{"moe_layers": [2, 3, 4, 5, 6, 7], "balance_loss": 0.000439, "norm": "layernorm", "init": "uniform"}
Below are experts of layer 5 (counted from 0) of a mixture-of-experts language model. Rows are named router (the router's row for the expert), up (a neuron's input weights, with its number), down (a neuron's output weights, with its number) and show model dimensions 128-191. Each number is 200 + 20 x the weight over its row's rms, rounded and kept within 0 to 999.
After each expert's rows: a language model's description of what the expert responds to. This comes from a sample of Wikipedia text that the model never trained on.

# expert 21
router,217,200,237,177,230,217,167,186,220,201,167,174,187,181,219,181,198,167,179,183,194,225,226,197,223,221,197,194,236,220,189,227,200,186,188,217,192,202,174,210,247,169,167,162,236,224,174,214,184,230,205,169,195,192,210,187,199,227,224,208,200,225,207,199
up0,196,159,171,162,199,206,198,203,213,199,195,175,208,156,174,192,191,167,202,173,193,227,210,202,218,227,182,170,185,192,199,179,240,181,210,173,191,221,177,202,212,194,206,174,231,217,151,194,210,251,199,200,169,199,189,173,232,225,207,175,214,189,176,173
down0,226,227,208,228,215,228,221,230,216,180,199,221,173,216,186,198,170,182,218,187,221,179,208,224,165,195,192,175,249,196,187,194,213,235,214,188,206,188,212,221,213,219,196,202,178,181,196,204,195,243,165,201,217,188,179,200,204,186,182,189,203,181,213,181
up1,202,173,231,237,177,233,210,234,236,188,187,216,183,197,215,220,203,191,190,201,170,208,205,229,190,222,222,232,201,216,210,186,175,212,221,224,184,213,202,201,214,202,206,181,195,213,242,202,229,219,209,181,182,190,203,204,192,202,199,181,202,185,197,176
down1,191,178,197,192,201,158,225,202,196,191,222,212,184,187,188,220,216,216,189,170,228,183,231,194,197,207,196,214,180,213,159,182,212,158,204,176,203,194,180,211,215,215,196,213,203,204,164,241,188,200,213,216,189,205,184,190,216,182,203,241,206,210,225,194
up2,226,219,212,174,200,213,223,179,223,214,199,223,199,175,223,211,209,219,186,184,197,200,210,211,211,218,211,198,174,205,206,209,170,258,219,191,173,174,168,208,208,248,181,182,199,188,200,177,172,179,214,231,226,204,194,201,195,198,232,232,163,205,204,195
down2,147,185,183,176,196,195,219,201,186,226,254,226,173,205,196,188,187,225,188,219,201,199,224,208,210,164,163,177,190,210,173,167,211,175,203,196,197,219,219,227,214,207,218,202,202,222,185,221,192,236,210,204,207,195,248,169,149,188,204,205,209,221,176,219
up3,215,202,220,197,202,219,206,195,186,183,212,192,244,189,215,188,189,208,211,182,190,221,193,211,211,238,219,238,205,216,235,213,195,203,202,194,217,197,195,213,234,218,221,222,222,199,178,185,222,195,177,188,193,214,208,201,223,197,226,166,173,199,218,229
down3,233,209,196,171,214,169,190,188,195,222,208,206,210,234,230,172,130,221,217,222,179,217,170,187,224,215,223,169,186,195,212,205,187,159,165,213,176,178,205,189,192,217,171,189,204,198,194,195,196,176,187,152,208,194,221,202,226,222,206,233,202,178,203,163
up4,167,203,219,208,196,181,209,189,221,171,188,224,226,189,178,198,187,203,186,243,229,217,227,166,161,218,197,212,207,224,206,195,208,199,217,200,183,209,200,193,231,208,194,182,219,226,225,227,198,170,192,212,205,197,192,189,218,185,193,196,200,227,232,230
down4,198,192,265,202,218,211,201,189,187,178,199,207,223,220,161,198,218,175,196,238,195,219,184,208,183,192,199,181,158,196,192,189,212,136,209,203,193,201,216,174,211,205,206,164,245,201,203,218,186,185,196,183,170,215,197,191,201,192,197,219,198,245,230,190
up5,238,221,182,239,218,211,174,195,232,215,183,172,184,186,187,223,226,195,201,176,197,220,222,218,227,227,198,231,221,209,211,200,196,164,219,210,222,195,156,198,199,167,200,179,200,216,195,223,207,192,208,214,201,185,196,196,241,185,208,205,171,194,218,210
down5,216,222,208,165,166,164,180,208,231,206,187,238,202,189,206,160,210,167,234,223,220,224,200,200,209,219,219,162,225,182,184,196,190,220,177,201,218,171,197,178,174,227,210,213,204,198,226,205,187,192,191,198,186,198,218,210,216,185,190,213,235,190,232,223
What it handles: Initial capital fragments. Short word-initial pieces such as St, Dr, W, Ad, Mr, Le, and a lone d inside names and abbreviations (Yds, Edgar, Baldwin, WD).

# expert 26
router,186,149,203,191,182,194,163,219,247,178,198,181,180,213,204,211,205,204,241,207,201,183,215,181,160,207,206,222,198,180,216,227,175,173,214,188,223,230,149,207,207,215,212,229,181,183,203,216,220,201,174,180,195,209,237,211,221,194,222,194,163,198,171,219
up0,193,203,216,191,201,172,192,211,220,203,203,176,183,208,227,189,230,194,222,205,215,205,208,190,194,202,186,190,200,219,205,224,177,188,179,189,227,219,175,218,210,169,186,218,193,194,201,189,179,209,181,212,234,178,235,205,245,208,215,180,195,168,202,227
down0,206,183,204,202,209,199,175,221,182,208,198,207,174,240,194,143,224,204,218,199,196,215,214,194,212,212,221,197,184,208,183,194,214,235,182,177,210,201,188,249,167,207,219,173,183,233,201,167,192,203,190,194,217,177,237,193,208,228,207,189,171,222,197,192
up1,190,197,222,203,166,242,174,231,187,198,179,207,195,162,188,176,167,195,212,211,227,254,168,200,207,183,187,185,194,184,218,223,149,199,202,203,217,234,205,179,166,139,203,211,185,199,194,192,188,199,216,219,209,188,230,188,226,181,190,176,184,187,219,201
down1,201,207,211,183,211,167,204,161,254,177,197,204,213,217,178,197,232,185,181,192,200,196,225,184,175,168,217,240,209,180,197,190,180,203,217,202,204,216,201,229,196,216,230,185,203,172,221,168,202,179,174,192,185,227,184,228,174,236,211,209,204,188,193,234
up2,233,202,248,174,200,219,215,199,182,181,194,192,180,205,184,206,222,150,220,161,197,159,202,165,213,226,204,178,221,216,214,198,183,191,230,243,198,239,200,194,161,174,208,195,186,208,206,230,214,203,233,218,182,212,229,190,219,212,220,178,190,178,183,183
down2,210,203,183,205,204,183,179,222,173,196,167,212,242,177,200,235,192,195,165,213,188,185,156,198,203,201,206,169,205,232,181,235,197,203,172,201,195,195,237,209,195,214,206,177,201,205,244,214,199,195,211,178,231,203,190,189,215,184,198,186,206,200,187,198
up3,183,193,208,196,198,179,205,206,213,204,184,228,209,185,204,183,238,239,201,233,183,218,221,179,209,208,191,236,239,193,208,223,205,178,218,166,194,208,210,183,205,174,200,234,211,176,222,175,201,219,201,177,168,182,192,213,237,160,194,243,174,194,141,204
down3,187,197,173,204,213,222,202,208,206,170,212,204,182,226,180,224,170,181,205,173,206,176,180,197,199,218,199,211,150,217,184,185,187,223,195,224,203,217,212,201,215,204,241,205,214,194,210,231,231,214,198,222,242,188,196,207,174,195,208,164,233,204,216,204
up4,189,210,163,181,189,182,230,228,193,196,165,218,173,216,213,210,224,191,210,203,191,182,177,182,223,235,204,207,198,182,199,209,172,177,212,201,183,170,220,204,163,206,201,241,197,191,214,180,187,180,218,169,213,179,231,165,186,181,231,186,225,205,193,200
down4,211,189,221,215,187,198,209,236,153,179,209,203,193,209,170,221,206,196,180,181,183,185,236,217,218,209,186,225,185,211,228,181,192,196,201,200,210,169,186,189,209,232,189,199,224,218,219,186,190,203,212,200,207,196,182,168,190,201,198,187,216,216,213,184
up5,179,193,167,249,189,196,234,230,214,217,228,201,206,172,192,215,201,184,240,171,202,203,177,193,163,207,200,249,178,233,212,202,188,148,230,187,191,223,191,200,232,225,204,221,203,204,194,220,195,178,198,187,208,173,199,210,239,185,216,197,194,203,200,214
down5,221,239,217,206,216,191,216,195,193,176,171,244,195,211,184,184,235,225,195,180,184,221,196,192,168,175,186,222,221,184,230,218,224,246,195,211,188,167,178,192,204,189,194,229,188,203,218,189,187,218,207,158,180,218,202,218,195,190,194,214,189,199,227,168
What it handles: Plural noun suffixes. Plural endings split off a noun stem, such as s, es, ers, ies, ations, ities, as in sauropods, films, discrepancies.

# expert 59
router,192,180,199,208,207,204,221,228,211,190,162,181,203,168,232,220,223,225,210,175,196,192,213,190,137,180,196,196,179,202,196,225,167,197,197,200,209,196,207,170,226,193,192,215,210,193,209,211,223,165,172,170,181,207,221,202,219,197,209,160,183,221,198,178
up0,218,207,183,209,192,186,191,197,184,208,216,222,191,190,243,207,207,198,226,192,156,180,209,219,182,238,216,179,193,216,217,229,213,193,199,213,204,200,203,198,198,222,230,223,183,233,189,196,174,232,166,199,204,171,201,181,228,220,232,182,178,158,179,217
down0,196,175,186,149,162,187,183,199,244,187,188,253,231,202,193,191,229,242,234,210,192,182,216,192,213,194,212,213,186,201,196,209,214,210,181,186,199,200,202,182,214,227,182,204,205,185,194,170,194,161,188,185,186,200,212,198,181,183,155,220,210,154,211,207
up1,201,166,221,201,176,155,194,199,203,209,213,207,206,175,207,236,224,208,209,175,177,197,201,168,193,204,221,212,211,202,168,176,221,189,194,194,211,185,190,168,229,167,202,195,218,188,227,226,194,220,190,171,172,195,177,210,211,203,222,196,191,207,203,199
down1,196,235,202,191,224,214,227,184,193,203,211,209,207,166,197,195,228,202,204,209,203,207,188,215,195,194,194,195,210,202,209,228,197,182,191,196,200,206,220,231,168,222,175,191,213,212,183,220,208,170,208,202,177,174,183,192,232,197,215,165,193,188,173,202
up2,194,184,195,209,162,177,183,187,219,200,206,184,163,234,216,220,204,201,182,232,217,199,202,202,229,192,229,217,149,192,197,185,167,192,201,188,235,212,180,217,181,216,215,162,174,182,198,204,186,180,237,164,227,199,200,245,188,189,210,224,166,215,244,178
down2,227,221,191,199,201,192,199,209,190,225,219,223,204,167,196,216,203,190,226,199,196,203,194,176,206,204,234,195,208,185,208,206,211,239,192,189,245,202,187,203,201,207,207,156,194,237,213,220,210,168,203,152,179,175,188,174,189,207,234,198,198,190,184,186
up3,150,204,201,203,216,189,213,220,216,181,222,181,221,176,210,217,184,186,226,200,152,163,222,171,193,217,199,149,211,214,159,192,203,191,186,222,180,208,195,211,214,169,175,225,189,175,206,209,228,212,150,206,206,189,203,214,197,207,202,180,201,189,178,184
down3,234,172,185,220,174,209,200,194,223,216,225,193,206,258,211,182,214,227,174,182,209,230,211,208,186,168,197,193,173,192,195,211,193,209,203,194,155,206,196,186,213,195,202,206,206,193,225,210,205,209,209,178,189,199,192,208,240,233,212,189,213,215,216,217
up4,175,196,201,215,203,215,176,245,218,201,182,185,196,214,186,213,223,178,205,216,175,191,193,185,196,201,213,200,186,205,215,198,186,190,207,198,231,196,220,184,241,213,165,197,178,221,177,209,199,214,202,189,178,168,210,179,216,190,216,154,233,196,158,161
down4,241,221,226,173,163,210,201,160,207,180,188,222,174,187,205,231,185,188,175,180,224,176,192,165,190,208,158,203,176,224,211,233,158,208,195,192,163,213,175,202,140,174,237,207,192,193,201,200,203,161,228,203,232,212,186,188,212,215,178,236,201,208,198,226
up5,218,213,216,169,211,165,191,233,193,199,227,203,204,156,180,193,203,234,217,169,250,184,194,203,234,164,188,160,210,191,217,216,192,183,191,220,198,207,224,212,231,218,215,198,221,200,201,205,230,210,192,208,198,188,215,205,240,194,200,171,201,198,212,208
down5,208,202,237,259,237,207,194,165,207,188,201,200,195,192,193,210,214,167,184,214,196,178,193,199,211,195,212,171,196,186,189,178,175,170,177,177,212,211,205,228,198,171,201,190,211,184,214,190,211,200,182,185,176,194,205,210,219,178,230,200,203,198,191,198
What it handles: Institution type nouns. Institution and place nouns ending proper names, such as University, School, College, Church, Court, often after High, State, or National.

# expert 3
router,220,185,222,209,235,216,172,215,196,215,218,171,177,195,234,188,213,213,213,171,219,218,193,177,173,202,186,216,183,197,211,214,140,178,203,199,205,164,159,228,212,196,194,190,255,178,184,217,196,203,185,192,211,207,181,198,199,172,202,196,178,220,200,203
up0,168,183,212,194,237,225,217,188,225,172,167,170,200,187,233,210,174,184,217,217,204,180,217,201,221,180,192,191,165,217,226,177,202,230,220,204,197,224,200,216,233,196,169,192,199,173,222,216,219,205,200,188,197,207,195,184,189,221,200,193,201,181,205,200
down0,194,207,221,191,182,226,169,186,194,198,206,198,199,208,227,211,208,219,223,186,210,175,218,182,164,182,202,210,153,227,232,211,187,172,210,226,199,189,236,181,188,220,202,207,224,175,203,180,184,167,215,178,208,204,176,167,192,171,162,209,213,200,160,218
up1,218,188,212,194,218,198,192,209,223,205,179,196,209,190,222,159,206,230,192,174,234,176,209,172,234,208,219,179,195,224,137,181,172,196,220,184,223,181,188,201,226,229,170,214,211,213,207,216,180,207,193,206,230,197,163,208,209,227,174,195,186,209,176,206
down1,207,192,201,192,188,202,213,210,221,176,214,176,194,173,168,200,214,187,208,206,190,193,241,207,202,199,149,197,201,207,191,204,203,220,189,199,217,183,198,198,196,202,191,191,240,201,193,201,198,210,220,219,206,227,187,217,220,189,193,231,233,194,201,211
up2,188,198,162,192,199,219,183,196,203,177,217,204,204,205,210,212,206,184,213,181,170,191,218,143,149,237,197,208,216,209,193,191,189,156,201,212,193,186,187,210,201,238,146,185,201,195,213,209,208,219,194,197,227,209,185,216,187,193,205,215,215,211,191,210
down2,168,196,186,184,198,224,201,207,203,213,210,211,205,174,176,206,160,178,224,199,152,170,188,208,233,192,199,202,208,192,237,200,204,206,227,197,164,222,195,193,239,242,205,219,178,216,178,165,225,211,193,176,193,227,209,205,186,206,217,172,208,200,232,213
up3,188,182,229,209,214,193,215,152,206,179,197,172,174,180,204,213,215,189,188,204,226,195,197,202,183,181,183,227,228,189,187,219,212,212,202,204,179,177,170,249,168,195,187,156,215,165,185,216,198,243,181,228,183,200,188,205,209,217,170,195,205,166,144,200
down3,211,186,176,202,192,220,205,188,259,172,197,222,221,212,194,226,216,211,198,207,207,197,185,221,208,190,180,188,218,231,183,189,219,204,200,215,226,244,227,188,172,234,203,167,196,182,217,222,198,172,215,200,242,214,178,164,199,197,204,204,211,201,206,216
up4,238,220,192,188,176,190,207,240,232,203,185,188,206,179,192,172,181,196,215,197,227,212,218,216,182,222,180,196,193,166,201,186,180,161,232,226,222,193,198,211,162,180,225,232,223,156,217,201,222,171,223,196,189,213,179,226,216,200,195,180,207,228,227,199
down4,225,207,182,153,203,184,236,210,203,186,209,204,234,183,163,182,215,197,179,206,189,185,189,195,189,207,206,233,230,207,204,204,180,186,203,207,193,204,212,160,194,178,199,176,232,219,195,206,201,213,182,176,180,219,206,183,189,203,214,205,212,162,213,193
up5,194,197,188,198,211,200,174,193,218,231,215,180,180,186,218,182,210,193,227,188,201,229,190,209,179,191,226,220,218,216,191,221,213,138,206,211,222,212,207,206,205,210,195,199,204,191,230,193,198,203,198,219,212,237,207,203,230,191,214,221,225,225,185,181
down5,199,215,169,218,199,197,188,205,210,195,182,191,223,188,196,187,202,212,217,151,210,200,187,162,202,189,191,226,237,207,205,172,192,210,207,220,201,222,178,207,189,202,168,213,179,202,226,221,207,198,168,183,185,207,203,165,175,196,231,210,212,164,195,192
What it handles: Name-internal syllables. Middle pieces of proper names, especially t, ton, ford, bury, land, as in Cor-t-és, St-ing, Ar-t-ists, Bar-nes.

# expert 6
router,214,198,214,208,171,163,207,225,226,237,188,179,204,187,223,216,182,219,177,245,215,232,231,196,246,202,181,208,189,178,213,202,205,166,132,196,208,188,207,198,200,186,185,197,187,188,181,217,225,178,195,190,173,206,211,213,215,178,225,196,185,260,193,190
up0,220,192,206,196,204,205,216,219,196,223,203,206,207,196,228,172,176,198,225,223,209,246,212,183,199,213,211,216,192,219,197,177,169,218,181,181,195,183,190,208,186,151,187,178,190,193,193,212,215,207,180,222,180,200,194,202,189,195,210,172,213,186,228,187
down0,203,188,230,169,197,235,244,218,194,208,221,172,187,220,220,203,188,214,209,212,224,196,212,195,214,185,205,209,210,186,177,192,200,227,197,172,218,222,199,182,211,228,170,183,194,184,200,186,218,206,205,155,174,202,191,193,162,177,251,186,216,211,208,193
up1,187,225,188,224,224,222,188,203,220,199,224,218,216,166,198,192,186,201,169,229,224,141,191,216,238,210,202,240,217,205,219,201,224,191,201,172,219,197,197,216,184,189,183,208,209,215,240,200,208,188,191,224,212,217,192,198,217,238,179,209,214,228,209,174
down1,194,193,194,194,145,201,233,199,194,205,187,187,182,218,203,192,187,213,206,214,198,156,206,205,184,160,195,205,152,200,203,204,213,189,222,197,195,196,202,203,198,208,235,225,182,211,186,249,237,212,198,257,174,197,174,218,198,176,185,186,179,191,193,210
up2,202,213,213,206,232,155,185,177,183,180,203,239,181,198,188,188,218,235,203,194,175,186,193,217,218,211,164,201,199,202,195,208,185,234,180,186,170,182,191,186,219,160,170,178,188,176,214,173,205,212,214,212,203,184,225,198,220,187,212,163,238,198,209,190
down2,163,205,213,206,200,235,187,163,200,218,219,225,209,210,199,204,189,208,173,195,211,216,198,177,165,201,249,199,171,200,173,206,201,202,198,158,189,194,187,180,198,220,211,190,214,228,207,172,216,150,232,193,228,187,184,190,190,195,195,204,187,161,167,213
up3,228,215,185,227,203,157,181,204,188,151,218,173,173,187,209,209,209,221,210,240,202,223,218,238,237,195,198,238,222,219,196,221,187,194,197,215,180,191,187,169,201,193,177,214,182,218,201,172,156,164,224,178,184,177,215,194,192,191,170,219,172,215,173,175
down3,194,220,197,171,153,204,195,196,198,216,218,170,190,207,191,222,184,220,178,185,204,196,176,192,204,172,203,211,196,208,179,185,196,239,180,191,164,230,170,206,190,190,240,207,200,197,196,235,229,172,235,180,213,194,210,187,215,176,154,205,185,222,207,183
up4,185,187,201,170,177,220,203,217,266,204,218,188,202,176,218,183,216,219,198,228,226,180,222,220,189,183,202,176,177,179,192,184,226,217,196,192,221,189,179,208,223,201,227,165,227,178,193,192,223,203,191,175,183,230,226,230,184,199,187,216,192,226,183,227
down4,229,210,224,230,210,210,199,186,187,195,192,195,217,198,253,203,212,212,179,195,207,192,207,189,207,188,210,235,190,212,202,194,191,202,192,198,182,149,210,172,201,219,210,190,174,196,223,224,211,151,169,224,222,220,222,179,197,217,212,225,162,177,198,182
up5,191,190,152,189,195,174,193,168,188,216,224,193,216,183,180,220,210,220,204,221,192,214,234,209,181,219,204,177,217,230,209,198,199,166,194,184,176,206,198,210,212,181,209,179,184,189,194,202,206,192,221,200,225,189,204,202,195,172,195,178,152,204,198,208
down5,194,217,213,169,170,204,194,190,210,195,213,217,235,204,189,134,194,181,209,205,185,199,192,185,186,173,184,211,183,188,204,183,188,206,220,227,217,188,228,218,190,215,220,207,215,181,213,205,238,193,205,183,208,208,223,237,237,196,192,195,220,195,188,198
What it handles: Month names. Month names in dates, after "in", "from", "on" or a day number, as in May 1996, 30 May 1967, 22 August.

# expert 37
router,183,211,211,219,214,173,182,191,201,185,223,167,208,207,177,221,191,202,239,218,213,207,219,206,211,212,174,220,171,176,206,192,167,215,189,195,232,215,209,180,232,192,200,195,202,167,207,190,198,198,181,195,199,193,201,162,238,204,214,168,183,230,194,184
up0,219,209,212,226,187,212,192,148,198,220,203,193,206,194,194,160,210,204,201,195,191,247,191,200,202,191,177,208,204,210,229,216,193,211,204,208,249,180,181,202,196,189,164,205,239,155,210,196,231,187,187,221,199,154,213,162,171,204,194,221,232,193,202,200
down0,195,225,225,165,207,191,179,231,196,153,237,212,194,211,231,173,217,239,203,203,213,194,214,184,178,202,170,177,205,190,150,190,189,197,221,204,154,196,197,199,219,220,210,204,192,222,185,220,178,209,213,199,195,226,222,246,206,191,198,203,193,223,192,216
up1,189,168,200,211,217,195,185,206,208,221,193,217,204,181,158,197,167,225,196,213,243,174,198,205,183,173,181,182,198,224,195,158,248,214,217,162,204,189,182,220,191,194,191,199,187,209,195,212,195,229,243,188,203,200,194,194,181,201,197,189,169,232,180,173
down1,226,218,180,187,208,210,222,188,157,188,194,191,203,211,217,211,210,213,216,204,180,180,230,183,232,209,204,203,219,192,200,204,183,198,185,178,196,191,224,161,209,185,179,228,201,180,165,209,152,194,189,198,197,190,214,216,243,214,184,191,217,199,222,228
up2,218,224,186,221,174,192,220,162,185,182,184,191,211,205,193,231,174,206,243,227,210,217,212,225,222,188,202,243,215,225,173,206,183,187,190,198,219,198,225,205,209,177,204,210,190,175,201,182,206,220,196,211,183,192,179,165,239,198,210,193,218,193,174,203
down2,184,218,204,210,198,212,190,227,205,211,203,183,172,222,186,171,212,181,178,198,198,186,200,205,200,184,177,195,248,176,200,216,217,188,206,211,252,223,192,219,212,190,185,211,217,214,182,209,182,184,194,192,235,191,229,240,207,178,217,210,168,221,224,149
up3,172,162,181,186,200,204,162,187,229,208,179,181,198,185,198,187,200,206,172,210,218,175,160,215,187,189,203,209,190,215,226,230,181,196,177,246,208,225,224,203,203,194,236,181,181,236,198,208,201,213,204,172,196,192,200,214,187,185,193,206,177,208,176,191
down3,230,209,189,199,182,179,217,206,169,208,235,192,177,218,229,164,196,181,226,189,235,193,240,207,191,211,199,194,206,200,236,150,179,231,219,170,216,214,195,221,199,204,202,209,209,172,182,196,174,207,220,194,204,218,228,201,220,203,206,245,237,221,217,164
up4,147,200,244,193,241,189,200,211,200,146,175,201,190,197,236,206,225,219,212,177,222,172,226,220,247,211,195,173,176,195,199,199,185,224,210,159,179,226,166,173,204,223,164,203,185,207,197,185,224,187,182,166,184,191,196,200,214,194,205,222,170,197,203,167
down4,250,196,199,213,158,203,232,213,183,197,209,174,224,163,170,200,179,201,182,193,185,165,217,200,169,175,189,184,197,187,200,220,209,184,209,197,213,178,224,206,209,233,195,191,180,174,193,207,215,239,205,194,188,215,157,145,207,227,200,199,208,247,189,196
up5,211,200,212,226,227,174,204,214,209,223,220,209,185,200,219,206,209,189,217,198,191,187,186,206,192,220,197,166,178,181,192,228,204,170,190,265,217,183,182,224,174,201,174,231,180,182,228,224,200,199,193,181,152,246,236,176,215,196,182,200,196,197,226,192
down5,214,206,152,231,170,191,232,200,181,204,206,173,223,175,180,208,189,206,202,214,221,216,199,189,192,206,181,229,196,230,209,207,233,193,166,184,170,219,189,255,197,183,214,169,209,192,189,165,174,229,211,198,194,212,171,158,186,226,218,165,218,221,214,189
What it handles: Commas. Commas after words and numbers, in lists, between place names, in dates and thousands, such as Dalton, Georgia and January 23, 1873.

# expert 14
router,249,193,230,166,212,219,176,197,209,213,174,198,212,202,202,194,214,199,195,206,202,200,220,194,200,192,184,241,195,249,199,204,205,206,170,262,195,225,209,185,199,207,169,189,220,190,225,187,221,200,176,165,157,179,230,165,202,177,181,201,178,189,205,181
up0,202,163,199,181,190,163,197,186,174,209,207,200,176,216,200,231,159,253,220,206,230,239,171,213,206,189,206,228,196,221,199,174,238,191,210,198,213,228,203,214,217,181,175,194,216,193,178,201,197,181,211,211,200,200,221,215,227,193,204,209,188,194,206,178
down0,198,186,210,181,206,213,194,222,245,192,189,239,219,162,234,159,195,146,202,206,180,193,178,205,207,210,166,221,216,189,188,193,204,174,193,259,209,214,189,195,197,229,216,221,204,213,168,197,176,210,228,186,190,202,200,162,171,228,188,206,209,204,218,200
up1,204,184,218,197,210,195,223,208,186,238,212,183,201,229,216,164,234,188,171,190,210,195,210,163,203,191,225,228,218,210,219,233,183,234,144,216,186,204,196,213,215,213,195,231,194,223,196,222,229,200,232,199,194,208,174,183,196,201,196,225,214,235,207,175
down1,190,199,189,218,221,214,180,152,175,175,201,195,207,208,217,200,211,175,200,199,180,213,206,222,200,240,219,165,192,240,175,221,171,187,181,213,183,221,220,164,223,185,178,222,215,196,202,194,209,214,216,217,204,160,178,185,165,189,192,221,218,165,196,215
up2,186,190,216,193,236,208,189,193,203,223,227,220,224,207,242,181,217,175,192,225,184,205,202,182,189,252,220,175,244,183,227,223,177,198,218,174,240,201,180,205,180,194,228,223,191,212,181,243,228,192,208,205,207,187,197,184,243,185,219,182,202,168,196,183
down2,196,209,180,154,217,200,195,171,181,204,203,232,220,173,214,219,199,190,193,180,181,198,187,186,173,218,224,212,212,202,198,217,177,201,217,181,185,180,186,215,184,196,243,213,250,219,182,198,229,154,214,212,188,221,220,187,178,213,228,223,196,196,218,186
up3,206,216,181,194,181,196,208,192,217,194,200,211,187,185,204,191,196,231,236,173,194,200,228,207,196,184,201,197,213,198,220,208,224,211,202,210,225,224,187,196,217,175,206,172,156,217,214,162,215,210,222,197,185,201,237,185,214,188,209,226,186,218,171,157
down3,176,170,192,173,228,199,212,212,206,208,178,196,210,190,177,207,175,235,197,183,211,203,178,188,224,233,194,214,177,157,198,194,184,176,208,211,190,200,204,189,217,217,215,198,229,186,210,195,178,177,211,207,200,163,216,210,198,218,196,175,185,213,240,193
up4,221,196,231,247,217,205,229,190,208,201,183,180,172,188,218,222,228,207,199,208,226,215,226,209,215,187,209,179,190,180,187,201,172,190,218,207,197,176,214,181,181,193,172,183,184,163,225,177,217,197,173,175,157,192,235,214,210,222,168,200,239,212,230,176
down4,184,229,248,172,194,217,203,252,240,188,176,197,218,224,238,205,152,212,229,195,204,217,220,191,216,165,210,250,231,204,186,199,207,202,186,213,225,179,215,203,206,172,181,184,208,208,181,171,219,217,199,200,229,176,205,196,203,164,200,187,173,205,179,199
up5,223,210,203,244,186,211,220,177,220,192,201,207,188,194,203,204,161,207,173,178,193,217,187,176,176,163,186,207,210,205,223,256,199,208,173,203,208,215,219,195,204,174,186,203,207,226,199,181,161,234,186,170,189,189,209,222,195,201,188,183,197,195,222,192
down5,201,205,199,213,202,210,207,183,190,201,155,212,216,194,185,164,197,221,178,235,192,187,202,170,189,196,217,192,198,220,200,185,211,208,174,224,192,191,188,170,205,167,207,203,225,192,212,189,234,213,233,189,160,197,216,207,165,222,211,214,214,166,192,234
What it handles: Possessive determiners. Possessive determiners his, her, its, their, my, and the possessive s, as in his first marriage, his wife, Women's doubles.

# expert 23
router,217,198,235,196,232,203,197,173,209,248,189,193,210,186,232,189,199,199,218,207,173,195,215,199,193,195,195,237,232,193,202,227,176,159,225,196,234,203,216,234,215,180,199,164,221,207,178,180,187,216,211,212,181,229,211,194,215,202,188,186,167,215,233,206
up0,212,238,209,182,191,218,204,168,217,255,208,186,180,212,190,169,211,201,223,224,206,182,179,163,213,184,179,238,205,202,213,229,207,205,207,162,180,185,225,183,181,196,188,167,220,199,212,208,201,176,195,186,175,176,197,191,183,226,189,221,179,206,189,195
down0,200,239,230,195,219,214,217,183,196,217,240,209,190,201,170,182,183,204,205,234,185,237,212,205,182,202,220,238,222,195,212,193,178,185,162,211,232,201,195,186,173,176,194,193,232,220,201,213,200,190,186,187,218,214,241,201,248,193,201,195,226,237,193,201
up1,211,169,202,208,190,217,243,223,187,221,159,222,209,206,210,206,220,174,208,217,207,188,196,185,190,194,210,231,210,189,210,199,179,198,206,175,257,219,198,211,176,199,222,222,236,203,192,168,191,167,221,186,170,179,189,209,219,182,219,184,203,201,189,220
down1,187,180,214,198,200,197,194,181,231,189,182,223,201,223,181,190,176,216,152,212,184,155,211,185,235,189,171,189,184,177,210,169,218,210,203,184,204,201,196,207,244,240,213,227,225,190,205,178,205,218,209,214,199,203,227,209,179,212,211,189,188,178,175,219
up2,198,196,207,220,189,193,177,231,194,211,212,200,179,214,173,198,206,187,179,176,205,207,207,221,177,204,209,225,190,197,192,195,183,193,220,165,247,218,162,222,197,190,233,195,193,201,227,180,238,211,214,204,204,232,199,173,237,209,232,200,201,207,186,209
down2,167,194,225,233,243,190,221,180,225,192,213,201,227,235,219,192,204,201,194,215,196,228,169,191,263,199,192,202,215,156,229,208,204,186,165,178,195,212,175,205,174,200,186,219,218,194,200,204,178,206,190,208,215,225,214,217,175,175,191,186,222,227,186,222
up3,183,206,175,223,188,178,237,199,197,193,197,192,196,206,207,187,209,217,202,216,200,249,207,214,184,199,200,172,211,182,196,227,218,200,238,214,223,204,170,221,197,170,203,209,213,216,181,221,211,188,180,221,221,199,184,235,221,221,174,177,204,206,206,223
down3,209,205,206,191,187,212,204,203,176,235,194,232,163,160,226,222,200,204,214,214,189,182,226,198,172,236,218,214,180,207,192,223,177,195,179,188,187,190,225,236,210,192,195,226,204,217,216,229,172,165,193,196,177,168,212,222,180,182,228,166,208,195,200,227
up4,171,237,213,147,165,219,201,190,200,211,161,246,223,165,189,194,237,210,194,223,178,191,196,184,219,163,207,236,189,168,174,228,224,223,196,176,203,186,187,202,207,222,179,173,205,163,212,200,220,217,220,193,189,185,216,185,222,212,209,232,184,219,196,204
down4,200,212,208,195,226,168,172,208,214,227,200,209,202,183,166,164,199,199,195,189,216,188,177,191,164,201,192,221,245,197,220,215,174,187,191,178,225,160,186,169,207,207,215,195,239,152,182,185,177,210,170,164,254,193,205,224,206,196,247,171,173,195,183,196
up5,240,224,229,183,179,191,238,180,192,208,198,208,211,187,200,171,198,173,196,210,179,213,218,234,247,182,212,195,224,194,204,214,209,200,181,192,232,215,202,231,210,192,186,178,175,164,218,223,205,168,225,177,208,201,181,213,215,172,172,198,191,148,200,192
down5,201,198,222,194,165,195,211,203,202,202,194,175,188,223,215,192,185,233,223,210,207,214,189,194,161,177,211,211,225,219,192,211,182,178,208,158,163,250,209,187,187,141,182,199,228,176,203,198,225,173,195,205,191,229,200,142,196,237,183,192,178,239,193,193
What it handles: Single consonant letters. Single consonant letters inside foreign names, Cyrillic text and rare words, as in Greb(n)ev, Batagel(j), Quin(n), and single Cyrillic letters.